config.yaml
init_std_router: 0.026
vocab_size: 16384
norm_eps: 1e-05
tie_embeddings: false
lr: 0.00289
batch_tokens: 131072
seq_len: 1024
steps: 15122
dataset: "wikipedia_en"
Below are experts of layer 3 (counted from 0) of a mixture-of-experts language model. Rows are named router (the router's row for the expert), gate (a neuron's input weights, with its number), up (a neuron's input weights, with its number) and show model dimensions 0-255. Each number is 128 + 24 x the weight over its row's rms, rounded and kept within 0 to 255. Numbers have three digits each.
Before each expert's rows: a language model's description of what the expert responds to. This comes from a sample of Wikipedia text that the model never trained on.

# expert 26
Description: Middle syllables of non-English place and personal names, mostly Italian, Spanish, Slavic and Asian, such as Palme-ir-as, Vic-en-za, Pan-ag-iotis.
router:092143092114137061143073100131123137154146088119121112105143125131169115084092162108100142104129140085113120144146135153114115129117097142138097136144082123110123135107117127113155090134120109111124105080133143130159142149127112139159093099137151123152118139107156149115133137114089104131135081139142143159103100154140123135120135172137124097130112071113105095119158116113143107138143164112095133122126111106125113146151151138115138129096152132137143106100131108157091136152133109146110139121086146108131090144095138162152118099130148115100106142121154136166111103125140103132145136135128134108139092126175123148152107166134144114151160141120058123143169107122132158124116127092088129143123110139118149096143086157152135123140080156158080143048101088141065131201100100
gate0:141133121137135107141149123100111141111133155101085144102137156106092113117167123104161074147169139127134100133122128137114145127146142131119175137133168100185123123098129098136124165147119172089096088108106114162150139127105142098129119069068128089137121114105132140131154149115087102109122128132121105163139123132160109118117146139132086153100110097117122125114185140087137169176112053147118089142111156119187105123156189182120103126144117152154123133131107139108178143143098107138106116131163154106139117159102162151154152086128112102129133166140112167132101144130140153103100118153111108120130126130115106103116107121127148092111133118190123140123118119145109122103129152127113174111132134107150143133143114149146140171155113147093104116102107170133126098125154156
up0:099143156148101129171133110113080146123113127121136102131154077089134102114115141128171133169189117103127151136113116128177143150109149133136137146104140110108139129134100160163154137107126100169137143106150147121099100097117110153119148138101136081159154128179085104159129170123136120107147138137130114147122116131111104135137088118148146118108153157109156158164157101134092168163145136138152129154129121121130123120124133171137153171115106135128151149101094081092179143120156108160133126102116116142127087092115113187094127126139151132095152136091105164088100106142171127117141147152152133148148134140143129154136099174119105080159101101113121159102125102144094126112113159200122139139163125152138112114116138152097107115126113088159140151120122117109125072126092088

# expert 2
Description: Main verbs and verb endings right after the subject or "to" in narrative prose, such as became, wrote, served, played.
router:148106100119135147126045108172146116208146153175098135124135146142111160120107138133157151150160176117160136113142121130108138068141117118117125166088127128111135129102091148122129123119093120105126092126121158104148147101106127126130111105092111109115087115114155102121133124143118114115134120145133154196116139109115137104110131117080110127117095063110108142107167131165132091121134171157115143125108138114117087139120155132136120104127147170133090121108113118166088142096117119144103128106110164140158089113125151106133146104153139135121135171128139114179085079172139111153097151105134121115138085088162123123127118122118141126153119162125130150143151136124103120099182119144123130157136134117108175165112140131179153148138121158121126126078105119122086146117133077
gate0:113142148090098144149111142102114144070128100164123098127201146155130134116092116123123089120158147154094123070202148059132117088105156128111107138155106128174114108088118116140123118132144131136117106114114124161112126095135098134146148125137109105102141092141165128155154122134076091110177119139101143132149133120097123157145162131123119127156130112121121070096124116126145129146165117103090182116128089127154072137104136136168138143145145137121128077132118161149117168120168150150116143109118107143143121115149143150090153130155122101136156136147140139135134112143114103125065167127115102142107151138082147176092109134081126176148139129133150151162121130139118127115129137142129135141106123167142130123116106112119102149121150081127158109153112083131144131142134095
up0:119116093138111126104125107168124133150126103168115096138124179117135091131139101122126126123163134109098133110184137127096186174113072166100156167149114122057113125135138108139144120120113087123130110099138120112119119143097142136122148096071141130153126127113129119127147138087153124080136145115104160118123104200147127161118109137121109131131119116146189135119126134135116135147124127148141124129124148162148101127136136141135097136100128144108119157135121089104127110110072146109191140154110141107143097106093059125167147124136136131179107108134137122123108152101120136148112169107138120119145133123118144141131107154133134105120149117164104158178097082109107157144145096153133115112174156139129126143157128190151101136121136132090122091198087135116106166106140128

# expert 23
Description: Opening pieces of verbs and nouns awaiting -ed or -ing endings, such as view-ed, spill-ed, arr-ange, claim-s, occ-urring, fight-ing.
router:171110106122143156114073106149152122152194154177107168123166169131122161076111117105151128126131168146153095110127119120114159088119123134136075156076117165111114130134107153148088120145117123113117092126125150130157127100091129103157119129100102137090123132109183092181131123117123131108159112151135141183167153111146138126093126155146184152136084108154098151120135117113136137098116175123138133110106151152132104112131162119102140123145121130129118136122112135168106164114129105159138125128117145132155118100132134132136113139114159106096117150132152124156121074105131097145096120134144082106136063112111092118148114153137125158139147113132147134128136126104108113129190134115103112166124132110090138133094179134178155141151145137113139148099115149155100149139122074
gate0:112136151129159166133113128103080095113135139132133146105119151104132147113176140170091122164142088149127132093131082110101143123148128086144121100104124138083141112100117119165141109106123115097142160067143136114114120187083133138165159169160119131122098121094102170142120138144098133141144107083112134076113141145163130162124153119109117082108085110148129166135156123123111113123124147102117211120129107160172111137129117122118157102141127157109163077104136115126125096110112115149105115156141147091140123157116109105142132086102121176159124157169133123087123141127113092148145156153173141165099120131104150111133125103096117128090112109134114141154127112148129113143105141120134152142126130171150124137112146099121085121129098064151099111132179118125144152141139146
up0:141133117121150119113127134110083136131177201147154129201113124153093133102130121125152140149135154138137144065110160118136134097082111113129101128125129152132162127145107113138160151100118184134089126137129138127148141122113132084110140110131167174109113145163103111137125103157124134179095143126115187107130153113135147154190125142121118122119131161158115102100113118104112114132100135116092119144095161125104086104121131139107122156149108084189067126120129119123154144106114176138108121126157128123118118099105117176129174149115155127115128163129158124097096103100125158133134111124123150121145131126107085154129102153135119129140152167140121093111108114110139106143136154172122173090123127147130168160129132153107154131129171158111130057121123101078142120114119115

# expert 16
Description: Short opening pieces of a word split across tokens, like ch, tr, sh, pl, pro, sil(icon), ret(aining), in species and technical words.
router:123118138174148096131076062154140110137185165122122125121161115095128110096109132117098142126084143131122117133114094142102138114091124153117093115060146132131172125124136153161077094132096139117124073119111167114136110159101151127118138124104148123100121064141156137134104096112110154154126125161136098148128159079099133129127093122114124100097128114130127156147141096097147134113117146126100135134113148142107134102127108101122069112133121161125146134122114099157093145125178112119128103123116121133143157088085142124123136086114123100134124104153190099133122123133164101109135126113159103083108083133123112113087116089161151126166174135146141137110168110123133134147140096141117105102096080100165132149121149099088122091138132145117145149085140152107141153159130120
gate0:168128110090134170111126099107161127136144160164146139177130156136093147125111116121108139102133164152186129129133098083144142115101147136119134118126107159150093130118084146106115125173104093125125116172155140139108108081136182100165143165133160167151122136103131088115123130143120129114151107200135146163151127121098140118132074106113153131117130097112111133131178174118138119127157119111099108135129123133143090086105135130106098089113134155123096132145112150153114120180140119140161147119133079118158150107107141117132164146116119121152145195117115186149120130114173133121131111107169125123130121092141127169121151135163156131104138103153139077106144096163132137162113150088125107134138148150127137131107144126148113132158135165195129135165149098108093154127130131
up0:142141091101123116132130128095102161140101105127140140132158102160134097149136153137186110140174104077111170143113140096145120144118133095102129161162142155126135105128102139109153134127088111154096063143118127113143111134131135137090143097120103113084127144127128114112165075126120137180119163115120156157110104133120160125096122155055093139114094089097114127128082142106117131144156124136162103152128165151103091095146153154085125110127179157149079147132142136157086112139093123084105105156103153127171136105120131118088111125170155134144153158145102154103147091128130140133136091130075132128146108120110102130155103105096125101149155158150131128124132115147132122159120122119145139155133147126100130147125170107133106140140145109124155130131081131174126100153075108

# expert 61
Description: Pieces oc, ac, Ind, inf inside words (mon-oc-oque, Ps-oc-odean), plus under the, along with, and table cells in results tables.
router:108143124153128117118094105113129123132176137142120099097159125112137134086153172131108130077124170138152141101151120140114098129117093119111129142122064129150124170117143101149097104132139149103139112108090145158159137158126134112119085093112129175113095118117154119140142156139093085117113085110135154169152064085143150117145137119103141072106130120133115131147163116134153145110120074141147091103133147128128160125112146140121137123107122147141180138123151122148106113128162070144132149090118119127126110169077152137183136094130123138127124121148177133138096108134159099113109128097107143113102100164174094158142143136126157092129131128102144130161134110165132136135166164128103129100129116127100146137092160113149129141119116176120162171075087105115159102173129137
gate1:139131126092163124146138096115088142163129120102090119128095101118183142127107126099116099110127126107148144105083173110122107125125130114088118123155108122112131129117100154126111148153105124105110137081101126154156139158119144147109096135102105104132108077133118081122120136144147106072165119111128134139091125127122130176146138117120121163149126101133120135144103089142155134155148107125129164128115126134106113145116089050142125150143128146098178142139109128142160089104142112122114110142133104131163123093137124168158110134124137095116120059122156148085151104128097127127103076083087060151129124166136116116137111116130098139147090144169140148172134162150120165108152160119127115131125068150106114122107126084149156118097110116177161100145164135159151108131142124
up1:098143114155100095162126160165152107123132125110097138123129168104143100134124119129152123102134089100119117137127128135168136125146110088153096095097152129108146096070105085150121124158119067162127163149113137126141145143108125119123098100105134098148169148095145153085083144160117120147127114179095101161163118070110068155112155136109148137136128118074192151126111091110100097129091106080132110141136131114122096117128110113116162111128136159100087102133093105134098151119135125117091165114109094125102135096181130137142154118139121159100150106086125114125125123102144127097115114156101147123145135081108116116086140142105119130133161109128108117127133130095123174120160141111116152096163114095186158109128131113110129116142105149114116082104118122148119152150120126

# expert 31
Description: Opening parentheses, sentence-initial In before years, and auxiliary verbs after pronouns (had, would, was), plus spacing before spouse "(m." entries.
router:155114182096125121145056096169096124156151151156142131139120141119140134100134136156128128114097141131155128110105115136132159059077145147130081177106146181140125144126104120110135126142125103116157125081142171110131136169121129083134149137088121149150120106109160159090151067152125144096102123103096142188150103078118158086159106151098134090104152125119129172115114109115188101138065149137116126101090135125135068145155129101127123132134130125119109130147155151141115127108136096140104127151108156106147136092129128107129127127130135112131152163154137113114112091132145096151152103169140130145109072132125096144119091141147163131136146097113155133126146142126171121101153114103107131140134150090137135108109120117134146142143107121131119100112153119105141143155114081
gate1:096132128135140141114126140119101128099120099115115163122148076097096129119134107123120120164136114105124085167080124132123147097110134139073125121079115144136141139110114142142099135150110103159143089131129136123105143164092103165156126115120132139177146139132150112155141146116104105090147183116104085128118101138112136135127131084148127137124116113146046163191114106120133123142136141138159119123143130211127114102111174171136145133155110132168109121094131155146084126108127117118099117139128124161095085133134121117131102141156119132108086137136113120192127093140109099160095163103104152134135126119094127169124087162080137106109141124113136095125097134189096089148142115139131170135144097155098133102114156149124137107125126175109081139138115145140125124141095112
up1:171109140185162116138128150128111176114135101124138130112090132091129170131121170141103120131073136136141143124132139192111097147101127130112138119166127142114136132112152115141125128105109135148130122094152146146152130155141085129123117077121126094121115159144107141114171148098137098103087140146133140094148096137123109156144117186160150148126127125156080069094117143132084110107144168152113118157138097137116151118135120141147102149071105113067072158136121124108152110105139135099113136115141110122175098153174120119126162160154103152136139133121104156124136113099130132100132094132113103138092156123080111120176115123119102105088168119111140138138151139154154099161110128101160158092168154123174104124125147087124101129104141107105077102129131129150095105134131131

# expert 13
Description: Single initial letter split off a word after a space, quote, parenthesis or line break, e.g. "c-ontroversial", C-urrently; also paragraph breaks.
router:116134123134130152137071140137113163165138110175103117130154167122157146086124177116117162120146140146184182115153090117096135110106129096182126135102107132154127098103111113145105117106075123095178126118118141114117109125130109110139120091122133119100118109114158142151144104082154100134089085135168155125188108123119122145099144167126142096123093112130125127113123093138089142137116135134126145135127150162118112148143132126123099115134117144107126142161121145119125121120134110170146152128112121130178162095156166117134157095089127126126168096182153110119162093201137154135140110133117163125151073132146093133137131137139126172142157122112153143072161137134127120127096101117093124141143106141094124121087104132114091148073139127102165139128135096103081145141123104
gate0:107129128122154138093107144119142117151127103096107062124181127190142120133141094095127146104086141120109181120140118151133091111109071126118112103145084132122145134130121150101156140121118126092122120146104118151173134111102121105094162092110149133142130121135143116171129175123158116100115124114142124134151102115123115120090105184103091122120102144098127117129169122150115089125143088173177164106119098135137145123126101114154160095131152121120172131103128128088115129171141112095134161129091124127145130109101130115127112119152148086135114112078143106086141127118143106084108106144133129139076123179103132150186127159129130126132156111143136126132164128168125108116133171139150096124107137125089104137127128131138141089142136089195132083155096087139141109103161147
up0:131146131118104111165105103133172118145164128101156153141124138129136140136177104109108165099120137104160165120124144133145118139074111108119151147180100132145147152117133138090150092125088144148074116123147176155144168111172155093111162139093132148151161154149148102130093148125111153146130127150156114162114107125122147130115119140095178171129119121123078093152138125140133121143158108161125141105090146111122126103124124180127127126147103177128046153087169088169110119179179120152175117106133136122157126124074138147134163146154131128133094135132128122154131133147187126128113117143147096108129102169141122130116110159152139126120137175132134155117124113136105140135124127094106148119108113131143116103142147169129156126115164170141120112119151124153075124142154159

# expert 27
Description: Plain activity verbs and object pronouns in biographies, such as came, went, worked, him, them, and nouns like time, ways.
router:075126113115110103144051136139119093142156107110130095128130172081137164134114156109129116142181150126137139131106090142135116112105090130151126146139082124136153143120133101105124196170108123072108105135137177077171119182137146135093130143095126129126112108128117138137129144145134103119111108144159152170119114137076141142121131125097113126118125143138134187139157118123142142151146178143049145125096123138102091117156105126164117137090140156117164140142118169168132097115085121126130145125132141137144120077098132098145124101146161137163135157119125133150103101121153132145135141132147114122083084105121093096075127118146157134102135156109134138107163101137106155128094103106097115147125131128106125150150126149153158146121076135121133142110145157113100127165126118
gate0:092109105126150148128141139121107163139137128121127146139166069165142119144106155121133154085132145132116126131091123177138180099123110113119136119083139103135141138127085126099149144110128141143136122094142142109121149113157160099132099148102139115153151111131137163094109141121119134086130101132132137138131124150122160125117131175147165135144099139139076139142109103116137099162136116115119102087130091117089091160113114115120089187093174140140112138088155122157153117124156132130165118161123190149150141077107110141118130120176126152163188125111141134131149081109141164116120145155166085129087125153152108150158164158182135125107151167075194132163151081147133082112122127141145133158095118142144109163100116136145150123127127109110151144105144108125136120134119112
up0:097128118123139117161126121116139139106119139115089190123154138145121167112117078124109136070121111101149119102140112141116159079097123158114130138146139146146124160128141115127094124090136135125159121088100096108109102126146151074104106111161127093156121104101133101102159115098118135131106090129102144109108097149119145133132118156126089148122113128103172158114131107069127102141148101093128135132118138120100082166073155154044137159057138134137126116087152144173144107166125137082132091126132126134140111125108137120162130117146098133164121113135098171127094128123137147089096136151138146112118125124179140121130138135108197134116114129127136109154115127143134139126131083079140115143086138112130121146135082132067168140137122130155147122147116115143075114144133145

# expert 21
Description: Line breaks, dashes, colons and unit parentheses in infobox lists, such as - Died:, - Area: 1 acre (, °N, - Family.
router:155134137148131071173079091198130111105204153105138079119108114136164141103128116140140156138119172114147170109116106133141121172111118121146176155104131157139146173166118146139142071107118112136112101165135143103169122144095112105146140096103139153111145120096144104122149112117123124122138090148172167151152119132136143097113090136101166120135118130138134163119137109125147138119127141103100115125111117124114113111146119140178145137095135102172136146130142106139080120101156139135138128135139130091124174166108194125133159131129140115135149120163187141153112102125157136137112158130132142156088067120145115143098129116154133134155165142117156131163160108126156133155074108106099106114140105108169138136136124106109089142163156146127165129108131138099150128131135142
gate3:121145125148115129177137138099096100115142111089060146130154109144137118130071114144138188095174143110129166091180131087121136131151116144137185134147130154146137105143127157135065119161125146121146140116126139136119131125149145144128139131130109146128081104144148123103093101080112184102153102108150164125083101118123169134154116139117155106142119144157118106127157146111133138108148112125155100126133089125095133131144131147120115126141170132174129110121179083116127116085137128173147157126108166129165121167149096141105179119168147108143092075145151166126116117166166119124123111110128121127126136116135132111113127111143133125156139154162092068117129158150117138131137131134099151158096140139114158092100101137126120145128114126120145164129145098200153163123118141
up3:180121122105149149148135149157129106171121127112160105163227158150119132138141091120131122085107089156106158127128122169136123085153149118141130175157145101138164150132125135137125124145126133129116136117104128156108189161100117127159152169135129164138137143096089129140147132125103096123128183102147113143163105122125120124114124083122158157127148116132114124122130159102147110112118125136100166137148147145106106142129180138142105117129122119110128147115120117109097123118125092139144112149125155132119137151113153116123080128105195156099124117177151144112056129116126141086134088121111076088163108141039127135105172129161176162136133110115143135125142129132137109112095103130117123135154128137113145121146133120138093088114163124145113151135127096129103117082139099

# expert 8
Description: Pipe separators, digits, dashes and decimal points inside number-filled tables of sports scores, statistics and election results.
router:142125117118170135160069118127127083144169107135089082100148138120122137043107160093119190142117146137148092103115092151078140137101141136135104142105083152143116112130121120119114162157117132096122116136117165109111101172123129124119111103108139106084101155093169142122120152144092120109118076102165142164171099109146077159146107129127119103132163122138106142131152098133149138126142093137156120089125104114158125113142159084134120067112123143132115122112162103137097126139124112112117121106132123113163073108101116094131128097150099125178108120160157139125124077169132126138145154132127123117118093109108070137149085109144127148116128147134153132156131150152114138150136137126114143122124124139104112149124092107163129164161132122114173149073142135129112124145136093
gate1:140128107117124101115099137127105144154128148157132108153161153126066086137120134124167106131157153140132124139121159152142102100101096151127119143121135156178141131096089117161086130171130121127142103103080115110152133134161117141124112072088135087171104172152129144173138123159145133113072131161127106156126099146171142131180091144118060148126129097124128155135080123130114143112122109097154078103158131132124112135111151116106172150162142173118117120162122129134140136112151128144072110108146142138172087102128112131115125148187133125155133150112117164134120156097120106112151111108146161167132122107162113129138119104115159118118130127154175108126135127148141089134160113115108144119136138119136154140087134143167141112174100104131123117059157120125140136137099080
up1:093077129088120140104132109192151169142127116177111134121122116134151105158126105131136119146119130136121128114090178168133126148144103139165144145144124118189129178136094123137134138109114104153089166138118123157149128129136093152155147165129083174118161124103154130094088113115126123112104124147137118160119126131129183099114149125153138088139116166155157117129172147131137140129130097114135139143106131154109127132143109156157148148107125144113105146117142134158120136129095169130084126116135111089130173106149143097086134142148103115138123113129088081083130128128125163093128152114094104104136119124128153119089143128148165128149070172141179101087142088099101168110117159119091143101162091128106127142143134107100173150109074153087132135101112147127137160146132111

# expert 47
Description: Section heading markers like ===, ==See also==, infobox and taxobox fields, closing pieces of taxon names and county results lines.
router:126093127109175103165076116168154122155161111132064103141174094135165118070093137133106119096134130108146137096128142143145110156116124128101107134140087108112139114126130135077124109114108098129109085147127136110166117100084138154122107137122103142128109084113117116135155102100106138145121149135152160115111092123166160116109165165127154130140105075160146153122091126128136100156131125148138133122134151116114124105126099127145109129103118159115131139152130121154105164082131132139139133084073137108142130092077169102125119107118148151080134139153132143141145124130197135113094093124122119134097074138110084136132133153134143125150178134119149135133166166175164152160105125140122094113117106137093148116122120131132135122145087151132104116123107130083099100189150149
gate0:125139127143088122127103099129148144140155100117123104129137122181094165154109149138114137127126156099099131160134126127145147139112119066092098159118165108118148145122104147105095141113128117112115112125143109137095128099098138156128150112145085154142131114101134119129121108136160113165116126124154134119155103118134126153120117144101203146188073130126145133125072140125098126114143148127119107095118127104112129166150119150171110126139145156130109125129121177127120131097159126123172098124116113130145110116112149089078169096119168155153097197123105174154133130129133126122118110159110131129152131164117093151114090115146139114130144157105156101162159130119159137114145099088134091110156131101122087112125201107127093107133147176094117054129123130127077123129086134
up0:176139130120140051118133120149142118123120135073130128114135088115106126154130133125128125187117132143130106141116125131168173148155153132098149146087157163169126127116166095120135123100153130157132137167121123114163105127147111110134116168155146153137162127074142135111134149119150121159120132111107078149148149145127129116118112155124147107139107103122135127124090173086133096097159119138140120134140115107122125111095092143141116144149163138136127178087174109123130154140136160141133114120133127095133176125136127162100160148108184154117150123184167134157130136087150139143175109161133150150155126103151168121134163146177119143136176115123129101110148151146148102118102163121115130099152127163134092141128135161160074123163060125091093121146112126099115119130175144

# expert 49
Description: Single letters B, b, E, p starting words after spaces or pipes, especially in species names and lists, plus paragraph breaks before headings.
router:105114142125130142122094105142122145140161127123097138106114150140172104121098120101113151122137166163132110082131098114112108101152137125166110161112101146161072115141093154088133127169134135133112089148163141110131131143106132133134086115143130137112125144099177167114140125142142097085079120100118155136176117118119147130132129147098125102131116112173146164129124143131136114128142154130083147134108184124135128085150082124095152086139117120160142164140092127146144111152149088117126128132116114136122138175125134101132107104167138111157097093155133105149127107128172103095160103085152202078136074123111099149118140153085160128126131131127148124137131134113134139114120108099085098153140128092121145159171114114150094177151107096121142111118130116118103198131084153
gate0:111103128148094141131149121129110143135151121134147142115135128123194142122111141137104101118106118123145103121114119126117125113146158137136099132116147128083136138155115121162085131168100129141140164137082102120097140192172108146140119115121105157117106127104132156112150094134119096141109112095108085090101111145116149085129104125091128100118148081112097153075146108103152098099108117131092120159165139155138127180095113146127124152150133084158108130166130122127109141116130100143100143117142125131085133133095138098138104087137131116132123113128173123173114109184137126131150122163123171084120125138096114129106169145160148168117146191095149106129130093105043160127175151118135109118100171117097121135153100117106074136150095094149111109112110120111120156114139141
up0:113143131127086090080157156117152118131127129095185139124140169121148173105082122119149130125070138127133113156140117171132123127139126133177109121117145106103148147088126105121096124118134153097091114116174120144133082159068112146089142116064091138164113148088105110153119144151159121127156107112111128107101140131152155115148082105124120091106136147145114097131145139104127133117123157105148120127165150146124120132153128159141141118111156094110114095094144136179107095074114143148136153128116127108100122146089153106137127107152152103143128124110136139112122154133129118147121142104103108102155133072128115098125114110114118153138125156074127134062147066135122132083147128118130100138054152153126102143121114109130146120125123109106173132123149153116162113133178169

# expert 14
Description: Line breaks ending table rows and list entries, plus the word first, as in "first prize", "first-class", "the following".
router:068137139098103113167078117152117104168172105138139136076135163114145094136155166092127152114145128123169146112112092123109102081104076119146115119128078148163142142118076136119110106134103143107140136120094154106106100165150129104114104097097121164102119129088114104131118103095121096186141110150146147136136122101085127141128124149082145109109093134117132157098132090143156138155160141147159124129149138143087131121143098113115094093126143131164119171146107138118127085150115096162114120116146088103152135144149131104138114140125129134067121132165151148137154095175127150169167131152086157125139082157164145163112129129112094128126157112119100149149135088132130167113161098129107145103128116142108093127126118118148142130146109142091134130144152127135149159129131088
gate1:119138130116150078174130084135096122094148126110118164115140139125143132132136136146113074126154129158133096151185097116189068118160142140119118116150103084121099123091118148154137129109076145164160131110120152118140134156145124063114109123110103115085096137158130129107092143127130168132130130163124145129086094174128135153158146135116136128100145098085137124151177094132110123162138106122138118128121135131128130106147120156077176077119147148119087118126102098148127129169115085181166128124145105136098117132185107128111135154108139094186126142167112146120123118105122094154101115114154116136121130177111148119129145148138069132107140120099122148098144142116158087146118147090141119155122126117123139157168125103108146101116104112089126121138148154109091137140114136
up1:148169114115108097166121113156156138105130146090106114112123156117128094117143105100107110127104152132135123148093157175116132150113122117174132118142129095113160132104152178182086146103143104134149134162123111121119133082136110144118133130128167090161115132095139095114158124126123113104129099125105116139113102098114122085110124153108128111137121119129160164163096124116147104145140109148135114114173161111105176076139098105166100084125134112104145170143084137139117164150186137123125146113129194122155174154139153129135131125088131111108093111125118146116127129145153130158072137125139173149114152127160165133132125114087127121161164107096114137126144128094129183140119089091117096122159112157152139125147102120146143093123146144193175155133124151076138137124139163

# expert 12
Description: Table pipes, header cells and infobox field names such as Party, Votes, Genres, plus the words one and each.
router:142163091124153099146114122185128152122188142106111105100160146144162116117118174122118110109076175118103152136106143146118105136112078141149152145116085132127157096145147146117169136109105085117126129177145129093155106089139106110099148104108149115107148124134133107104191119077164122138098137130167175145165132113126146146138118117105176136117127115143131150134149158155124181182143102104122141126117120129141126072125117121151093141104124120143099123149129107131130143091127105138150130115074102119153120131115154126150116125103120122126127136141147134120117121132144177135127109128159151088103060114135085114120112132163099085132161103115132190139136096181137175096132136125123139104115127141132176164098099105124132131132156146118139170113121096099118104157145122
gate0:169174095119119168156105138112139099114118145159092077130100149174153092128117156096124128135124149152159135113123086100152158086107118107129165117133099107130128086123133145096151144136127151112120117121104139101150120116092108208152093107125114116135117127122120153169153135111091137074144093099148137133160175158168112102107129083126166131138108127127125113130143131093110134131120127116107098105085173170173121089093127166085122066144127106127100118126116148175121139120150145096135148098098147124084107183138111154130098123119092139105130125123149113128148108145082124157101096139153145114156145136122081136127122143118137115143139123103112141156155123178147130082129130123125141124082156171118117140092135117102115093106104149110137110114124132158163134106118121
up0:115087108120090158141097148082186093140100153160135113134107101144150120094105158116073136125152128134112116102096095118118188143128125136106119094129079128105097107106122124110136147120167119117107129128099113117081129126090100103137118136158151114101104118109165130139089152142111110111180134077134129125122147170147135141116141108163127127130103122130103112120127112092137142177089147128132103098099158123137140191129121075115117104156131123121146111155116207091135126135146139140097150134113159131134130104142112140091150130206143150134144085142097120181129143123116117159150129109159127131060146143125104114161098132087157113139161123156125117147105144144119125111154106144111135117125174136130139095122134160094102142099101128094135139128152159155151116130104100

# expert 38
Description: Two- and three-digit number tokens in tables, years, scores and track numbers, such as 150, 182, 1957, 05.
router:092127140102114162123070125165176116140117104195144104150164117179176155126135138145100151099120120138122139120136104114134156090099089134175123139107119134124151157126112134106160095117123131091109117133112173117153099178095152113140112111107121092102111133085137124100102123119118102130123086148135134135121134122103091120134115117118121121133152111097118157124188107125126142151104161152142095134133150143163107087117115143091090120110112162124128148161097098127104151121122107150151152089092146120154096150134142087103108087121166152129136168142167122146114099143156133115107099128094094136119082114147124155150093169131134138137129147087132140135121095133121156112130098133094101126125092120099178153127117118174089140135130147148159130106091116070140147159117074
gate2:082098134132108153131115128122125142121129107114139136168150135100146126092124167157133118147184165178148134183136093089111125128146107150141147124088078093156115156147150181112127145137108177124131112137124114142168100115170097137161139152095136098161124144153166125124122149141145147117171137097177167165084113159104124178121134118136158139130127136138125066113158193147131143130095115118155140131121138108113120128113146147150105163099141116136115148148173125145131071144084096139128144160166107103116131118121145119150166134138102099147167090133141131153102135140079112085110137131159123148146130160133150107099131158152128138153170109101152110153136139136113145106151119131151130129140102152143189135160145101112082131117131161113122107136161147163137154107112108
up2:116124126112125128154123135126125115109135093086176131118154091124142145102128151133113124156128136133108101086143119156144122104097150116155126106095106110149108113134173110153127107095106126130124132089154146133118174131153153124089126180122162060111111137141137094094134127123109144121155142082144155117164112146106114104117125062105129185183106124155124136130105098150128118156099115128136117162144124118148104086114141141124104130113096132142154114129091107120173097131140175150155178126161122145201101108110172149116105136147151132160175139160095131144153124110132120101105094115118109128133134211123152159093103105143120117117145147100134103102143164144091095126086124156145131116117082141111149159140157092148082147146120110113132112119131118149111125151117090

# expert 28
Description: Bare spaces, brackets, hyphens and small words with trailing space, such as " (", " on ", " in the ", often before numbers in results and tables.
router:163088152137131077163069100176113097162142139151129079147124147137153162110102130101108148093131101133149109104149127139129114121119107157124133156105127126093133132123133104131144134142146151136141112120139130126167120175114112103144125097114114139142145127074172127099165095124131161114113135097140147177170125081155128104131122116113121122093133120155144107130163101143101100138109181128133104095089123109123063144151153138136094143133153166144119116139121126160126133146097095117110110094101145113137124155078138113130121083129174120133155114153196109122142096130110136117153118106080143107093091178099129135172153155154146119115158136129100120104158105135101086143106082118103152118141094130116152107110141076093091124140140155138133148099108140115117170146116105
gate1:144132128149154131116116117149133105119107124145162127131142134126105160146109164136148174157091151097153098124160141126137107108099100104098096110119116111114172127130138138108151130159115162141153122100144201127111134182112105148120161078121157096138159163153164137120127138096117123083098137173114116132094112126100101144122129132145144103119176085128126106146111142123091153148123153113145096148082110143206100087150164139085102158090125166109123110120097129160164126139120124119101130151116068153151068091157154106142128115100119099089171151135103145118158099134112124099129138119125175158166126107103175134138105127121101156150133082106130156117093105141110113112099111131137107135151100109108119136127150133133150146151134144128077140106165117148129140130144120
up1:113139140167130112156121091145116136097101138131173134091129141143089142145118124134085137151108085146085129134087081160149120131144118168106178159164112159109105155136128129129116108157127089165138131113142145116140103173141110113153126086160163084171108167126156120131119152121127158113126149107119167103145153140138130117104115139188104170106155112132092106174151129090116110110108094146130131122124093099142141117166136119120093151093109139126168088106071097132133106093123150138067104162128129136106140103120099148104110137111167125140169105116125125162139121106097155145165162133123156163099124144135161125175178142128106155146123123144116121142133144142079119128154094139141090134169129121096133115127133137124095134123165153139147148130114155127181114115177128

# expert 48
Description: Sentence-final periods and word+period tokens, closing heading equals signs, and clause-opening words such as when, where, until.
router:151084101119151135170092084150128072174127123127111115130132114129143124110137129122112148123161126149128158132094122095119118143114120096126118153119111134160121151132112132093110070167152123138127138133118142107136126164110089115156116121115114153153144119108158133153160102111086124120126132138174119139115113108122121153148160195118124108122112092139103075123140078104127082101120143134142101135138133108099115117127113117082109134092135165146177173145117122129113119109097136160129157099129124085127110122103139107124094081134092178103120126140128104124142092156169128150112118094122125119096077156132111133140097144162141145135184154095092095126149131138144136152149090126119119134100100127092190143113080119157112108136086187149116185112097128124084107152116111
gate8:124094180083132130145143131144140111082126153131146115121129165133105167120156116162106104116122139138092178143092123125115158144185146110121114097125096096127096175107140124145140112148130073168157125101140124105145147130158138110141110150134140109114084141165114128145104154123125115120111153080135137147129100127129143144119172132109096135126157151169119127097104115155162122165139106124182106144159114133119138136125152146111135115157149131110098137097108114158133131103092120152203173125127142125137129142174141122102141158129149149111072108166115144133110080129124130138109120155161133097159128151156150089095128154115102129159148144093111126107121172149124115122126122139107138142109203083078136091090150116138132127161094163107105116136085159145107157133169124
up8:133156141103123121126120097147138097101153126119116100168097103123127138147128101179121088107131125134125139076109103125142116141151095157111072162076153100096145116129057101126170143097123101131087115146139151134139098130186122113108114132150127129087122111125149182061142099132143119116140100094130133146136146156158176139150145089113136100128104112154123135094115149128159123121140107147143107114120173162125144111112142103144110127090131127103121139167182155150132094064092114173165090163092144097124158150101157123144131106110120120138153114158139160150099107118086109108133142098148143146128132142137137119111114132126118096147080107099123148095152106135104154135135102138161143110118109152164149164121123106140089130120131127113120141139176116163172126100148138